Below are experts of layer 3 (counted from 0) of a mixture-of-experts language model. Rows are named router (the router's row for the expert), gate (a neuron's input weights, with its number), up (a neuron's input weights, with its number) and show model dimensions 0-255. Each number is 128 + 24 x the weight over its row's rms, rounded and kept within 0 to 255. Numbers have three digits each.
After each expert's rows: a language model's description of what the expert responds to. This comes from a sample of Wikipedia text that the model never trained on.

# expert 48
router:101168105079097139089102123169130138178147101125086164132131179105127107127119186120143144134157129131109149108084121136153131137150096100148174115120126138096114114127100137118110099137134121151115067192139151141144133130118175117108124141171180166144092101113142127109104139123141087140149150164092133142150128154125159134089104145100115133137127147171153142123176157120137103143133123158098148130115114128164118133141117156144140122182123111158151168202148127115128135161116147152121087103153134143127145147138087074117153161129127137146077105111122124165123119112091159144147123112112090114122144169153128118119084131130118112101137158086146117141110103127142137183146124125157164172135129145104137145136117159133126124130128165125152094165114141126117132113095102
gate0:141126130173142137118163144162089131141123143118109097105102115123127153093119172109078179138149148145112143147129159156134157146146115089098122115087143168148145120151121141141135102132114109157137126107125141107118104099159096113117154140120077136146174151088117124121179166144114144153131161120175125154136056116127105103119161156107113120136107146118108098127158116121120124160132130101109085134167142138093145183139094128056134154119081154120148138152107119149156151132140110129117100140140086148099102140131159135103136084164140111113151137104151119095087117099142133163160130183089113113107177181159133110128145135096138140067140129156114153127126090118137111149140114143120151110124132151157100107123130140162131088120122110122137101105096093152154115126142110
up0:146100148146187141130129093120104124150138141094075122127124102111156126109135166123085177153148122157115117165138142103095133098103122133114117149098145170162149116105132149116126142118150152145147145103105122106136112148133050126109153160124076164149114169144114118154192125153125157149131175100173112095121115102109080158119150137076105104148078136167118102103134096107143138151123119113131076163151110104132146174158134132075148138099111135134164131114125132132128183134122146146137122179160078122107125116120130135152128133156142109090139152116161144118130145130124134143176091174153120087124138150108127106154148161147169161113150131131135161155126145104119113124096110163160162138101102132142122141102109130097137104126153126115127126124092119109134111101110131
Of after superlatives or amounts (smallest of, total of, maximum of), than, while, however, and digits in table statistics.

# expert 34
router:130113187090152104171122117150113129106128140161156145122093106100127146173148097152150108098117135107182130168150140114118116134123136105108160148073179098140092121106133143158135131140130106129122118123165106116156118136124125118123135132114115130132143094117101137145119113141115139164151087124138183121098136115127139097107128173098123147174111125138126103074142132145087119141110112116126135116119134112114138096118157165120137132112140105111138092124121169132086145140153127147115104128113106139172217136130135142085147112104123109139150166185143149146097125128095138071137082149161153133084131110133104070141117114131118171126118119132107160115103100148152179110121144158091087079140151109114168139147139107087102111134106110095139125123146083119136123143167104
gate0:125148102158085132147105097115138136138080121113100125146163136153120108100128132136132112141117098121094156079117134115113104109188158174130156113165107127140119105115101124107095101102081146126141107147103127128128113156099164104124097152147175108118122159156073149125105129079113175125125136143147121093131089124129129158144155086146120108115095134142113178155094126126184161137119141146108145162141131090159163174130122123131114149125132097159105150099151128100122110145117140116140168142115168102111096100146122139161172113135157075129096113121108115116116115108158148160146154095096117135174102169123121166101097140157109167134166120091157122154130151121120104146106150149109110198116136133120142152107115129131134100127167122169101131130130155083151122123132154
up0:136110107148160146085172096136098111123123116163122113093141139128147110100136145178106110155151141131107093112127149116147133100122140154127113112146191147119102082144114140161130132095133117128147142105116103078116150127127149150098123148125139145124104121141122107146111165142088146117153131159163173175114134130145115120131140132120104116127121152148120137119126161123118138115137121135158095090133140128136175181193149095087115115084148130080112172147142150148136094130158138064092147125146136177113160138115131144079126091092140122126125132149158167111129137150110129133159103140095135104125139125123107093133176133152114152097129091118100063181113119184142144124107126117113096083107152112120134094062155127150141085127119125158121105127134175146114138146144139
Table cell separators after Thai or foreign names, clause-linking however, but, and, semicolons, and final syllables of foreign names (Rinku, -sson).

# expert 30
router:146142135085145133085139124119161127171148123112117126115144135124141095174114129147124137173149135105098112141153138136141112170142154118152114119128204112115159108156139135155133124124121136074103158097108122160153122113120097108142127102139089102160124123142142153112106115145157125111124118155126118169135109109109165123111121173122139146092096147052150083103124089131107173134102091130124152112139143162139081095155135109163122143160141116118095132140162128152134120133165080148138121135124133088149094097147127108153092177137147150113142170105135101132106138145107122128184111147163151179107131112138110152114123112129087114094150128101165126080066135092110141149134103124149142152116120123122142155080117182165165115127101124097142153110093138150120120134101130
gate0:128120080096145084155176138102131116111149133098085088088110123140157115134116132180128114129160150153145113116089133139109185148167134111150122090120147094110129180122152097141140145136127113123133107125120123098119123096080143128119190124100120126098133142141129131105104148120142146098128163170144123139116117172161138174104172132111151148125095115111127132103172121153090145141160132087128123089114086121126136111153093128132131115140155149174142142141121162112127131168117110150118080114142123136102116149124136141152181135145122146111154121116100105117081052141124147134138146118173092177146155118145126126174128154151098130137143104107131138127116132080135098114160115128108138160129087108150088146114148133088137117130105091076102118133120119138105068097135141
up0:139112120116172113123141106111175100087107095114089137154115146146129130108125143142150193100105120136147138129145162173124184110093075142149149110156109142153104147115117092096156120157129124128139111159115144145140124106108155075155138136092131103177141145146118111157154066125143127130092140159153085124137126114148146139145165136101153124113131103128149148130146136103129073170123173127084139125105146122149121128121139133135125103124146130107146143147103149104136093133124119148131133147189103177162106149133147076108201138149144135082143106146097102143116118141094121128152116164093109100120153150114135101123134155092141153102150134160092110136150135116100100134124111130153124080110143152140154132145123098114140151174126133158144142131072142127175115109082117
Function words and verbs after he/she in career biographies, such as for, of, to, the, joined, took, worked, born, his.

# expert 58
router:150111161107172095126149093132089108102121129153165111138108128109107103148134123148086131132136151111152145197175127099132140131124110122141155162057179106123125142121160156134165138141103136111118129116180124111142127123139131148147115123069126122139090090117101104124162139112130132139154124119125182127081153135125156109120108145107107139129141120093118104071158145142103151115110104089156108166103118101133163110109127159113127106109134122061147082144089159148115159126117136136128102101133124178158182138124128122106158147114104098125146164164106132144115132099100139100115127148155161161102135118133083084122095108158108105112127138098108194111123103146139177100127141126117117121144146142128164102176115135090117113118109102108142134131146112157111134135147101
gate0:124138125152111120142151085120150154190109095148142115162158173129137111138122166145120084104109150153146117101150129165122124122129123127075104106146115151118136129128119106137106150109092142089112108159055122163125120133060188113152121158170157103105130148121109127137154131103154166111139111138151146133134106102090157114129142114181192138138114091137115142155135160155174096152157143127094153179155139130133167118127140080145170147153096100137147097174118125130075118107121138164184123132111159138109126138120169157144131121135134113163132127159133141094137130123135136160136125079154109125165147110136145132120148108129122145140094162132115136103126152131078113139167130126130138164122168131168112116114152136125134162147146150117104122159133129137170156114149147
up0:126119139124127117148125109167101090180133139140149125110137100125139126102092108123099078124130099123123142121153177107128091119142144098147172120118109140126149112099130149129121112109146147071130121129142120116152206143096125113144093054125131106101123143131130133132183130098129106149128109131131146111117072152149132120161055120152129101126116125118083109140160117133127112123102096097121129166150117142106146140149140109125157132178141087132206117126150159116116151087110070103136097150101126121102113156139160138146123138127104133128113142142123148120146121123159112161175157101151131119108158088116117091111131130136133144151117102119134094125161153109172102121119112130141150181154135122156096105068142151121134129091148143154132174106085128093150109094107138
Suffixes and inner pieces of foreign or Latin names (idae, ensis, ella, Lokhand-e), hyphens inside Akkadian names, Thai characters, and spaces in data rows.

# expert 32
router:147077128141155112145131109175146152123148153143124146128128122092136155105119135108138113105096140094119112119142149129100141133124167127116170125121141154150143086135166135131094162135136153158126120137146093147144155124167116134148160128158142144159148145096140155101134122153109095124109159127112061151119133151097069131142166166087124143130159132104169131143121132094111127134133086108081122126119094156109109085112146134099187075109110103146128116145129129135063135167151126133118133165115092133133144087091157143122079112186093134136149145119140131094133132157098122108125112132122095114103127112137158107135116107087110123114136090158121130124119138173129147138169109104108117097121123111153114124136124164135156159149083156210168120133128131098170119098101100
gate0:117171105081128102113103131081191134105129075117113151138135104123114124162141142114135159130157072105111108154099128146137160139128126157056175177118088091142125117125124114126130112139103159092161131162093137124123157076125089159141105120118133136126102112094119129125165142076105125124082143117146135121105130123123122138143134109141113106151115096121132193160144157130153111118128144121106141115078136184170087164114134102091119145133122162154095108115156152106127132126132151104099068115127133118117175123141116124183116099129125118148150125148117148127143137104140150163135153180129170159171154135122099141126139112131105166125157112126139147124136136110116130166103092132117109169109144127124159108128128131166125127169116143112098152161082136107137093135128114
up0:081094156141127171153152130122117114158121108099108109158123109097131121116183107146176154120116120176119161101131130151141124153137104131151145113168138148147138131143134117101112083119130112142165132123131127152124142129109180120121169133142120135139147160154112131183092123135145160144129132092140155139126100141137141125136146158100114108094116178132111156118086096134070106087129105132140148151140171119124151118120059169162148141134089146137086134104089110150162133132104100151202142108121130146125141107113162115121113151161120102088122123119144135160058112151133166107095146075098095128106126148145133109115112161145170125118158128130128123119129121111118128099193136104108160104093106122106105104142169135150106148119115117113135171098139122118111131159085137
Separators and words in names of institutions and historic sites, such as Society, executive, based, and table pipes after site names.

# expert 19
router:103115129098161101140113142117129137142142136116158123120149120161095127120086122097107125087116093125142143189129156123132149150132143119109146144115145137069110087113118175147133151116119151160117113107097168143112127169177142151135120137114126155150189191138150132110133140136118119106123161153118154123120147137099047172148104190132118103122144112104180121173119165131116121135095099132114173141105190127093143108171192152109155126123137109145140115150124124131106110110145163099116109119144119126150173137120134131112150125103106142117104140137122131108156117131106098069173162131120155090107130115110129110133128096114139134116125093192128126143068151139151177134116122120156089112158145139094139113107106153114110103131127120091123151138141145142118115121104123
gate0:104107134126104175086111123120114140101113171120082141111164123094113124100146118142078112052185139101162100148129144119113137128118086141136069097114110089095138161106139144104112142118145135124169148092158126122096140117128079130130144130109114102115120134113118121144118126120151176131187132145124113130128101196139134166102141128140092137102109127128094136142138131158128090125135122140141090149153116130121101162089116116141139126122104095111166113099123106112168139147116110130168116103111107117122139135137101139138147108132123132114171201156118135135143125163136163129096165127106147138113127108139153124119115142133179143129154109107086118153137105129112094162073096116118117142124099090123101118164104125091108202135155144107128107159104110169123083112132146
up0:116165126140112102144154162100130150162133099149171089117116169135134144136106114105149105194106096130097108117075056142165100129142142146132172102096155156136126135116100137177139127112117109109109088160160146113121147145097171125088098158149136152128146097095132135122145167125103115134151129116139145152133146106146149117125142134103118127164176100160127120087141125115135101137104141097119128106070112156090136118122085132164132110101129132133123114192116132173107129121157167133101130094121122165187149112128161110091141145142127136180130086119108103134125126107112106126130093122138123112137116150145050114152161083142075112109103122143123140113105109147134183135159170110138119120149122155127103112124141128152147105104102093137120115141135112127145139135137119
Articles, prepositions and relative pronouns in running prose, such as the, of, that, who, which, plus == section-heading markers.

# expert 40
router:095114131154124149118171165168133112151134163145122100122102069146089114109125156109121117115139098105121152115085129107115136094163137093116150112159132176131140133108123118121088098134123145163131145165134132151152146109157127118118140112141140140202135147146136148089124098121139089112116169164105088161105104171098124110117137141081140131122160104095158121110128136160131087162154131151076144130098118149142137117170110113089199089140098131104152187132148160153093131152137117144115130129135114139143146139137134122105144135146138142149132124103121131136082134140106154124178133154102073155121165127152137135141109127158128167115147138155097120115107137146143122152109082083115131129099087113166117128107114157123142164102084124148156110089153178131151125122097115
gate2:084180053125105149136140115144115106085120152098111144157138138191140083124099107113146150126118069078126144140126126108091080131135173129134130118154083097157123157123127080112075121148131143149120109136074174105143115076143125109136121111118126111089127090147098153115112093138112125106103153136163116139110121148137154114116110134147143094101098175152141097134102124118133097120158150174146140135107151128128113106119138175150152104085133132163085146098080158142172098172106105141128171136125142120092129159122152128136151113104119123101152130131126163147132125117146112134129129131121136136111112173102144126083145117154088147150126108111143150151141084152119118119114131125129145147145134143144150132172142140151130117106135160166074145095135166140158125126110116
up2:143107135115142141126144147127177148180128072132156096080142123104189156096153173133139062095130155160134155115127124098139111133110119135103137135150147103106145095131080148150168118135119087106114097138111110096115156114100105102069128142144152128143110204132151150169098131098149129132135134097152141111105144106141108122098130112141150127147134110142111160109110092157126135134101110156156081120138112112143127129111118102157121137184101120140131137151199128131083154107155080115128136125112117102110123134134106117150131165143153134140096136135124137173111140113128190143116087100095133102152129126147169157155117105106127169104117137126131127123133138112129105121130097131118129114132151135123157157076100090125100131129138100150142102108174098142126176146140088
Word prefixes and fragments (re-en-acts, non, inter, dis), list dashes and digits in infobox lines and dates, and born.

# expert 52
router:170081123145093140152136130139112156148165127149141145060122141129137105148140096128159134119113101097108118114163098100138117142151151150163145114116123125133131115104154112130129133147105139120117096124138146098113149086138131094188124156139188160136153134112151101120077178171153078154124138122126119149115154095101085107121107147144147148151143119128114145139137147161131142130098108091118118117138085135118113118127155146174099084129108119152123118192121149097128122127186109112150112140122082194142145096093142099083097139110111143105112093140101128084174163112123092130170114121145118137122109128116181097165101150111111117126141109115142132095098108170130119152103122116156111142159113153141105146109123157159177123125160145159140160157137139110108139122105131
gate0:115120131137152151171146144140134152166124178141106104123139143115141148087088122147180101098123112168116117107142113142123118127117163124126137161098162168133150100114134163131124158119109083123156154116109148084128126091116151142161121148129129140088123129087116126124131125105120143123131145164127142059140147135109137158092174133148119112097115146145083147102141110125127132103126127125145128096161117159119128136099113158207115150121148130178111112124101134147160086115124125133173157109133061123089129140108141164131144100146140132109136141149141121117091138107126112191101161145133115154178102161108117113129167146152116156132134118087106146119177094159124130120158118102097089144119145157116094170106159166109133148096113120123091140139108114120155106087087083
up0:152134131106128116123123116069122135081141106095118162150132120131122116154138121139111158115129121111125154154122157105116121106134128161130096125144122142153090151164142150141114110129142123144073137148155092139155100135126087136065120133084126127168134160123145148104108125148095108111121122139137104147077150107143163137129105160128134135171119108133171125144125139137137143159109100108137134144109142107142107142158148094091141113118066127074114128143102124149098154130095127102094100154097165116095129127121080089129109146124132128140137191089122142144149159102115137091114117138121137072102133136131121120095101105092155158120173137155172109153115132098108129175070138139127171127070099123102133140156071141091127099128095093131137152120126139179148177131144159
Comma following a city or name before its state or country (Ironwood, Michigan), and opening parentheses, is, and after name entries.

# expert 61
router:111132112111126131156155153140143165141127104100149110109159116095101100107152146146101091119128116101130173124087122145136123127174083122168120107121132128085171147122075131116151135149093130159106071121102165134131125078129119114065129141068132065146116123116132152112144095107152104142141124181120142129132096128118156150083131124130151142131153148144142067081141166164126117150120154140143107164129152129126115142090099131148077090129143131138178149128097111148181105114127084117114129107145133138106108129154119122133164126099162125119119088095105072137085090141094119133154144137099107146135106156160145144133102160138110112141129154106172116117109134114119090112152128099138123126119088145132086115121122133123081090128119119120147115093135104097131109103103129
gate0:142103144140076107117094144179121097127117169101155148168107091099108153132147129130129110114115112115142145121160109142140135102103124119088106141127121078090124096114132084097166135108139135156138156133145119104147132126153121092149168124146133148151180130122115141187151109130151114109093120153115133125152129122138130165087121127076110094132111127151110128085132141123180139089131132105076158147128123116145127146106153120142178100116114149115126140139108086106139124186130124110141146151133103117169124141176147128132084134103132118156099082146100122146125133162132123152089150152161112097116147148116150133123155143113126120160142122124125143117128128160141126158121150138162166088096084145146127129110157097129083128201137192093139103146172139127127119170071139
up0:105132152117168145139121163175083114082115148143152135186144119119088127136119127134126122155127159152128079134133095150133141140141094131162091135097104105112116103114117132128155112153192107159113145090147128118148073116127141124120135157105183135127152112136120135120131126143087105104172100147136154154134135140065110105124136093130129120144100084149139114085102144097148140143133124067097109178102101118132119148109130125131167120137128116122170132147111126100128125126134117121110072129203122154098148119122136161133084127116140116116128120094140149127082149111124110123084130131138129124150125137136144137140127138142158104118159130148135141105123141117163138199160155138084119113116119171152123099134159111146088131171158108170136110151107124095094078181100130
Tokens in football and sports season text and tables, such as Cup, round, league, runner-up, "bottom of the table", Top goalscorer:.

# expert 41
router:148152178108157137131149093164135139131135149125122128149110126128146128112111121127118124178103098141096126121147116147172108116099076201183135110117137168111133118125157175158110120149133125130107111140129139160123144136130111129113130125147129141146157113115141112094111121127140133129127111117109141124152113133143198112110138153116119120089117128151127153130126094139080098123140114145103097148183155126126102141147060135123115121115115128147138142134170128110122075094093111126098066101130115162158155102111095128132096126194068134163129135141151125092153105120142121126187114144136129170093119136107090100115126130089159177063103119162095122086109116127104132152113130104140115098150116137118160086127132161101127140096137091164156155123098109123119102118129126
gate0:123147143162076141102122105092136125193128096085105126139156129149110137165129151141150127126168111101129118116119108145134136133167146113101154142131124133122131130119124082120090126102088131129171131140089112097134125159111098112137104138140156145099120108127105146120134128137117197108133166105147111060123104110134146145097119128116131126106119089111140192157154175126160132140117155138091118084139129128218104150132155133127110142132126151172121142150128146059100108167087157129156126131143143093112114137115088120142166131138173132103071134132143117122076130151145171156121140134119151118121135113099150123100153141124129125142126100096163109109158101090115094146150128132103140163140159155125079129175164133131127137129137140126106104141103152136097127111091155
up0:163107098142142144119110086118122098135117123171092107136131148153104123151120092155147108133115120147128138123124133134151107143103143121147126130176166108136116075198074121095108118101115067152111111140134124159169082130124113145104108140122096149075117152155110133101125102125102113110106108146154148174145151138130098123164104106113096134178143147138116085094088143114112136103092068072123145125158105126122129125099108101153135087156134142072117135101126114179157128107122108145115127124114133138135119109120136169119085130099133129131148107121116104167155096112129125156117120163157165166122111148137137133141137099132129119162138126118137165108106153118121149075070187101143118161116135117139087156128149121145120137107132087133131139102142115137150120107190106
Prepositions and spec words in ship, aircraft and material descriptions, such as "consisted of", "fitted with", Armament:, built, water.

# expert 18
router:154075121139123133112105155117102107094138163131159125095109128148148138097120144114111166147107112136143166100123149104117143100106105111148086117139136125101165090133137141114168108162111090122162129087152184118119160122175108112163128148127169121120130096134142132142105139143141117130143105137104159147141143146127101123102110144095101135115144089153151138098147087133119161117104129053132071113116144164100121156126145165162129124142110114145128089122114106080158133121104132133058146096108122144166136120123129082098177156114137143138119105148142167137170123108132104112133119105105159089110153169170096107141115122101129143131119104142098117142125065142148177156137101086129101100146128119109166142101153104138120124086115116101143134114095108138105183135136137
gate0:122138153155127120163100130105142125137099097101172120110121101157138184106151149104124118161100147136112139120115130156150131179134125115124106117137147175148131097150114111096113111058095120146112120075117134108100090116123151116125149105189122156116175150131109185106112112134106101127112103095155135122162148124137082134148117128117097105122126145104129154136103130117133149099076121139115107125150150136121154133106103134138154159129113182164099076100121129125142080099151125172133129131133152090105106077114124120107116123126110120115113048122109128147118130132167148132131126084139118122146090148145118108141147116130094095077147119115133163176139148145128108155161129106127117111070157122114134127108141161149199095133126124148165130162105129118115105149108089
up0:116107164165135103126102143122128109109151105127180132100096096154131177128118141159170134147100146135123157107105153143136141155113113138121116113127155157144152108178129152113158097120075120138107150100131142125093109154137108109130154137147118111105146116140130135107105128149130141129166134150134214145128166145119107151161116162118065139157136119128097170117073124121133142106066127137152138145131159115119124164135103144138106128118108147154134124127146135122130083096192132165120114104155137138118149143138133123111133140091132134150131078141121126139146100109132165131093138093106121111136104149135102099136098130132120117076180088139159148175112097147135150097129138140104083127091143099117151116152137121128162052123129123118192152118140151109127140185108096
Middle digits of large numbers and addresses in vote tables, non-Latin bytes, and word pieces like ond, ann in rare nouns.

# expert 6
router:130124152109128065116111142147113128143157156140143110162133115149126132153098111149135058140121161127153110145128176105151130184087147065139155141132142131089120114095165129122153141114119127115152078147102150118138165122113125141103107124109101127120131106131147136112112122154142123099139146121159164191106157144127137178126147133128174143119132117092141112126103149117113111162116122151114124088121123129150111101168130096113116143142119146123161117134162171141079103121144053117104096138108127098169155142144116165137126126131107137101141113111153109120117132150068135158161139158149169140108153130119081110153117099133114140100122101145104109119083148108153194130119107089126101096166168081096157146065123162130133119135099108125160109126123137135111131114133143
gate0:154093110094111109123114122200162122117110153143110162139152129118127127116142143140158124130133143155109131135113110143152072135140109160102159083124096130140134087122134117099141078103134116155137127155152091169131139132143138146162120161176088082134149116164113125106161144086125129164094112126115143137140102107165125130104112120084149116107121132129124138154136144114144135148110148125110149186186148109131129133125135103147138124149077131150136131126134092129110095160118101112069135146194159157150134106106117099101103110142134113102089055160098100163136172167116112120172153124136128075107108170089149120129119154133121152129102171158098133141122143114122127146137109135122118097126164150117168121159135097127113154111162127149098081144111110152154139141112135
up0:119119108134159170084097096172153163113119107080098131123147094113174089100126121111156131144159097115082121162113100118105105129112142091127140085133163091144113151160155114111098171105143177118161148110121138186128121130127155124126117138147121169143081189158124106167151165158111134110138124123073135123110124097159101123118111123112071124160115143117136157090145113127095127150148129134135114131153101166119112131118131138100121137083137115136115138128161144107160128131152132153125151177126141114107153096100076122158143110119165130148164135157066153119131175163119119123159079160115125124150112137118102163087146122143149128132119110103163114131145098150126112113134123139126091125114135135101101113137114107150112107127089135167152099128149092137126116179130100
Tokens in biographies and lists, mainly such after role or players nouns, known, served, including, line breaks, table separators.

# expert 21
router:099129123138153118079166162176110108133139128115138132126126101146147127133156118101098119147135151099118135100110136132091134133111146090170189118150116172120121135086106133132063098133171129143128158124130112147122118161140124129139117087137144128126128068147144146131144127156138123147103106128097161133150114159177129094120112160088151152145160143082109110136115120126136132166126148150100141136111142129117140142175127086130163161115095168126126177124106121167110107158132120109134148145147105162126139143119150106099126163144154122163146114147087117108084140147142111104126110173095084157118104162102166137130096165104115143117194127162122132112127141114123131081116124116120149140130082098128153089109093150157158147059124133126148096125124113136158159180086125
gate0:142148109093149153108146101145162090126118066105118174117127151137113116138129103132134135140133089066135127103135114165158173138157111111128127123104154109114158124148170162120143120140125143098139112127159124111116114132145146068128088132126158137142085109129124132164135153151134151129103134102115074089114087157148097131143169154112139123155103136128116104140170138131157130112123129133102129160121144115135102144092083132097104123120167129175178170131130102138163129141104164071105153137108135111122085160163168110147143138127118108125138130134077195070168122109153140127137124104116095093182082116128102131116131165122138135110139117138144131144106101142127131133156153127147119139148108127168167137174103114113179142119080132143109171120143114106109137159118129
up0:125200117113100143091113128107152106169111093133060147152123134123124140148087129128157123157171102097123124113203074148148107141153151129128158119131120103141150099164140140153134113125117100073138110173091111161140109131153122104120094140144132154155123162150119122139119132112125156134120145078132106103132098094112121123095156148124151120120093124120155140136100149125168197150123137156097128144113122115138109118145109091122134109158142142150136169124150155149150147130152146097121141154107117101093114152124083146155160132135106093113135140155078138120112140090164127174164108120121154120153099092167154137153144098150127122101137097146135087169139132122121136126098138119133152151109102096129135126125095173116155178109112130168109150195118110140127115115147130
Word-internal pieces after un- or in- prefixes (unpleasant, incessant), year digits after 1 or 2, and sentence openers like According, After, Although.

# expert 47
router:095080119063109170099107114096116108101158117137131153116104128169135131158130131080118125113133142101154138151155172118101127167155096119155132140086088122136187120112093120124106120111158108146088086200120121137132129153140112108111154120143143135153098147133143138125106120157143138141162155104107114067133141193115142111122129106152142146119101171130151116127138170116118066148145130160144127140106125156124131157120054176129094166119127148141105135127126133177123144129150122109141133099129115122133166154137113090109162166119179160152138107130094122156120108152113089095112129141145157089111162115156145130137161136137107131135093140141100124130144109112153198129130179141128149111130148129085114109133104115105145161139116132112126135106125152125113132112141148
gate0:159095145121149146086119130082146136125100136052116125102157112131152062134098130103113106152144141106156123125125130193083159119134139176103081173161105099153126114148145162153158143094099175112123137107126152107133108128109161135151141163106147120132138118129110136074109136155135134110111141113150135134128168121101153154123124124107096136102124124100107141115108127141165120157103142074120141132127164132138136124152128153122130119149105148170088141137071109140122096149152132132113121130148132122111142125139155107111106127117179129145104091094166131117137115148137158164108117129137119148134100128171146190118088151138130094142138125099159085153118099117081130176134142136110144110125177148130162109124128136143158138138147094114068117092119091080097144109125104
up0:120110125098144108094153126105170131109110086154102128153162121146130127127122146102139074141158134123152119144153124138096164144132101120123135125147089064148143074138147164154125157144137158143135122152130161102124097067136129110171136099136124146137098093129145123128100140171118114084132196096136087171113130131123145115107164102117109130096113151064165155160112131160140123164153104088141120124098145117109102089121130140110150115178144131159136126117107121164103151146129115127121133078111144149105149101158139119137088144101138139169113104087128153141155129112140124147118132075152167134142124134147139183106123099135111121141110138119135099188150123124124129163152135084129126105118144153112148117104092106093145165155162137127091096127112157100149150094119099
Table pipes, line breaks and units in sports results and area data, such as the pipe after Time headers, sq mi, %, Density.

# expert 24
router:125131137126098119102102135138125145125163183139148151109112096108134114089118147091119121088143126136145159148088106108154151146127083102170152097091160151106132148109114090161141117162132129134116089144149151127166132120168112163090128145129140149126159152108146134116095159127174096140103101174133181122160067151107173142141111135122127162103123134094138129150137197155116129119153097089115131133171149084172141120125123124100107093114102102127121127159151133143108125126122111131117092135133118154092114182138117144109130103117150145089113125154113120126095116123119129094200117187095154124117140160116149118123134110137146125066131128112106119160147108122149093136128113163124104099121116142062127123119112145166127112115113164141159092100151135158117126156121109
gate0:155203108154118140156097126120107124188141146110129122183119089168164125118173108135100108136152126131126135123183102174107121109123163144084143138114120114119151104126095086152119152120104132086121122125122133150176122120122163148084095145129133119128160133134131128136151164088135110153140137107151090094128092144100090141129120116144151101110100118087103139155080123148157136165116181156108105151116125120200162121162145119114132166128096165164112186110163169113111136123122124126144161157129131133122120183109154120112105152079162133122116143128137149144158148143141135142125138113150100135128142182103139155108106126179104095144134130135144120127143127102103128120108152156124128140139144163104154143066119140163126153142109139145116151159121127115143132138112161
up0:115063115093126139141152136140131110068109148141105171104122156110067130147165125134140161138138145121109142101088167081113150119142078083109133085146110119135164114143167125119089093134107149124127112143096112135087109106121108136163163144122110128142124112146127116131129096162101155091133135154104161152117137119148159116088132125105119136170158129127156174138181127107163118111170086105108132106167124130124107117096118124134109111100156116109147103175100113114110131117124096120109093107124138103095145084138119143170118104160076099144140090112130144138104098104117151130129098140108156091165083125136144143141126116095170133124128109127144127131134121135093132134150085075126106128158122098128131157170138088123147130149162113150147063121125107155123116126093105
Tokens after a clause subject in sports and election reports, such as led, scored, defeated, against, was, plus table pipes after vote labels.

# expert 1
router:089172151126148075112157117141102124141140120160150120164132152146157152169134116146137085156121174087157111134146143157138079131154141097132130148101143138146148137123135134132098117110117076089141162155100127133126149084114133130098155117105138132114089135150144154123190143130095102144131100140150162124111161107130178091102152134141105139134145125123122129116151120116102166149107139140151094131104096181112120114135113116150131157155168131126108108154143156129140128129146127147168077121125135158140115114123103101142144126100115139197147147141121182136110118106096121211114144136123185189144100099157095123130128120091128129107120116160157129145095125147124164117124157099140167171174130128141099131104141153118153152157163120119113113135123104095117153159149143
gate2:125121119138107148187123132111099084147094142171100128134149167124121151140133134102128113083102136104079161136135086136122155134175131094116141148106120186123153141133133085107102132101109103126133105116103125111119113139145088137093141143097156156127126141143130096144136121116125175124092141183125130123179156133123149117147165067153089123161108173161146127123129126124137120132089136117134112165116096143141146137170152131148146125110119126142111080159115122136137106134143149116136100146122125098135123105144119119134128164097084144120092119123117149156168162107189127116143134125137091142122103143123148211130149090117170085131126147152133169105154059153071123172114152150141131130159071091131133159123128135131118131157119113125134100126149149124103112110113143
up2:154102087156144163110133187094142134090131151104128105127106159173106082154097120146115109121158169123176159100127089120143103143123153137149108141165172141111111165103111126123168095122084165168081101131124158124133107107102123118153135168144123128076119133150125136117081102169127128122135111133142113110059115139131129134103093122135171113138134103105146058134138141113112083150157117129113142112092157152129124120112122150084108117122138119133105138154099113128144135137103117151115102103161131137076092161107138148107100128119163148127140108112133117146122101142133086111115090111146129101151129131160128161092112108141132110157136153116106094134130140139172169151166118114124109114092136134142131097093171126164173161141133114137105077106150135095082124124122119
Final pieces of personal and place names, like Luc-io, Low-ry, Nast-asia, plus the Country field in infobox lists.

# expert 16
router:126114119104113126088087111159134102141148159160132118126111128098176066101107130075124134114139129124141131160105135142105080166146121106154147127114168124099169116094129142181110133147129109117124104156136090112172128129162148127170122090152084110144148139139135139159117177144126099101104144105095125118136096120132117131107171094117129125140131117101139147151107107149081135128149090110117147113152154129116127104148153133099165165091087092110135127127148134156109130124156152131107160092118113143126146171096122100123154090117156137131108134142151160110116160140101109100121117109116101171076160146106119102142156139090110133127128113156153100176166152165156136101089107149127150100134161102078158124117113123158147163118105163148162089105104164177145119137128151
gate0:138153183143109124126132116161122126120105130137088127072151152132145124093147144126111150138086115131102133127137103115098141093089132115139169160159151182073106187117113136140117124108137130085127126119127106157145142119142156117124109116130115122105087084123115145137138149130141132110125096110156129113141149158136117077151136156136125180133088124156141092138119155127135145126087104103100207127149165136150148101141161174127173140117133149115137084112103164144150120108071137120122164127109158128160119131126073128127175140134102098113148130147094140136141153119126162120095150117114137151154138106157111129103121100133089099137120143143121086165092085131084131144148105154108115128114153119127143102115099184121113125165110103097113174124176157146151121158116165
up0:106142153075094127138145113120135100126141124124127143131120140133122127170116127096102139105119112094137121129114042180145134146133134133103098111115136171085142116105110104138091127179144107116142164105147185138093144115164132127125106128108140134114136120106125126143153113142147128138154141105156103155109169158136154150125130139168099089139181132134136143116113117149097158099167140116124108144107152131084145116166098101118139158152152156137184110093105098118152108115098089134139159141111087144126159137128195135163118155142119136140154154131137123110091106097113092118137141093179140139112116130161159129143108178155148141137168172148126113114176095129128076090135103130153168091124120135157113108121168147106102117113111140084151135141137128114113170088114142
Prepositions opening a phrase after a verb or noun (for, in, to, after, during, upon), opening quote marks, line breaks before quotes, and table rule rows.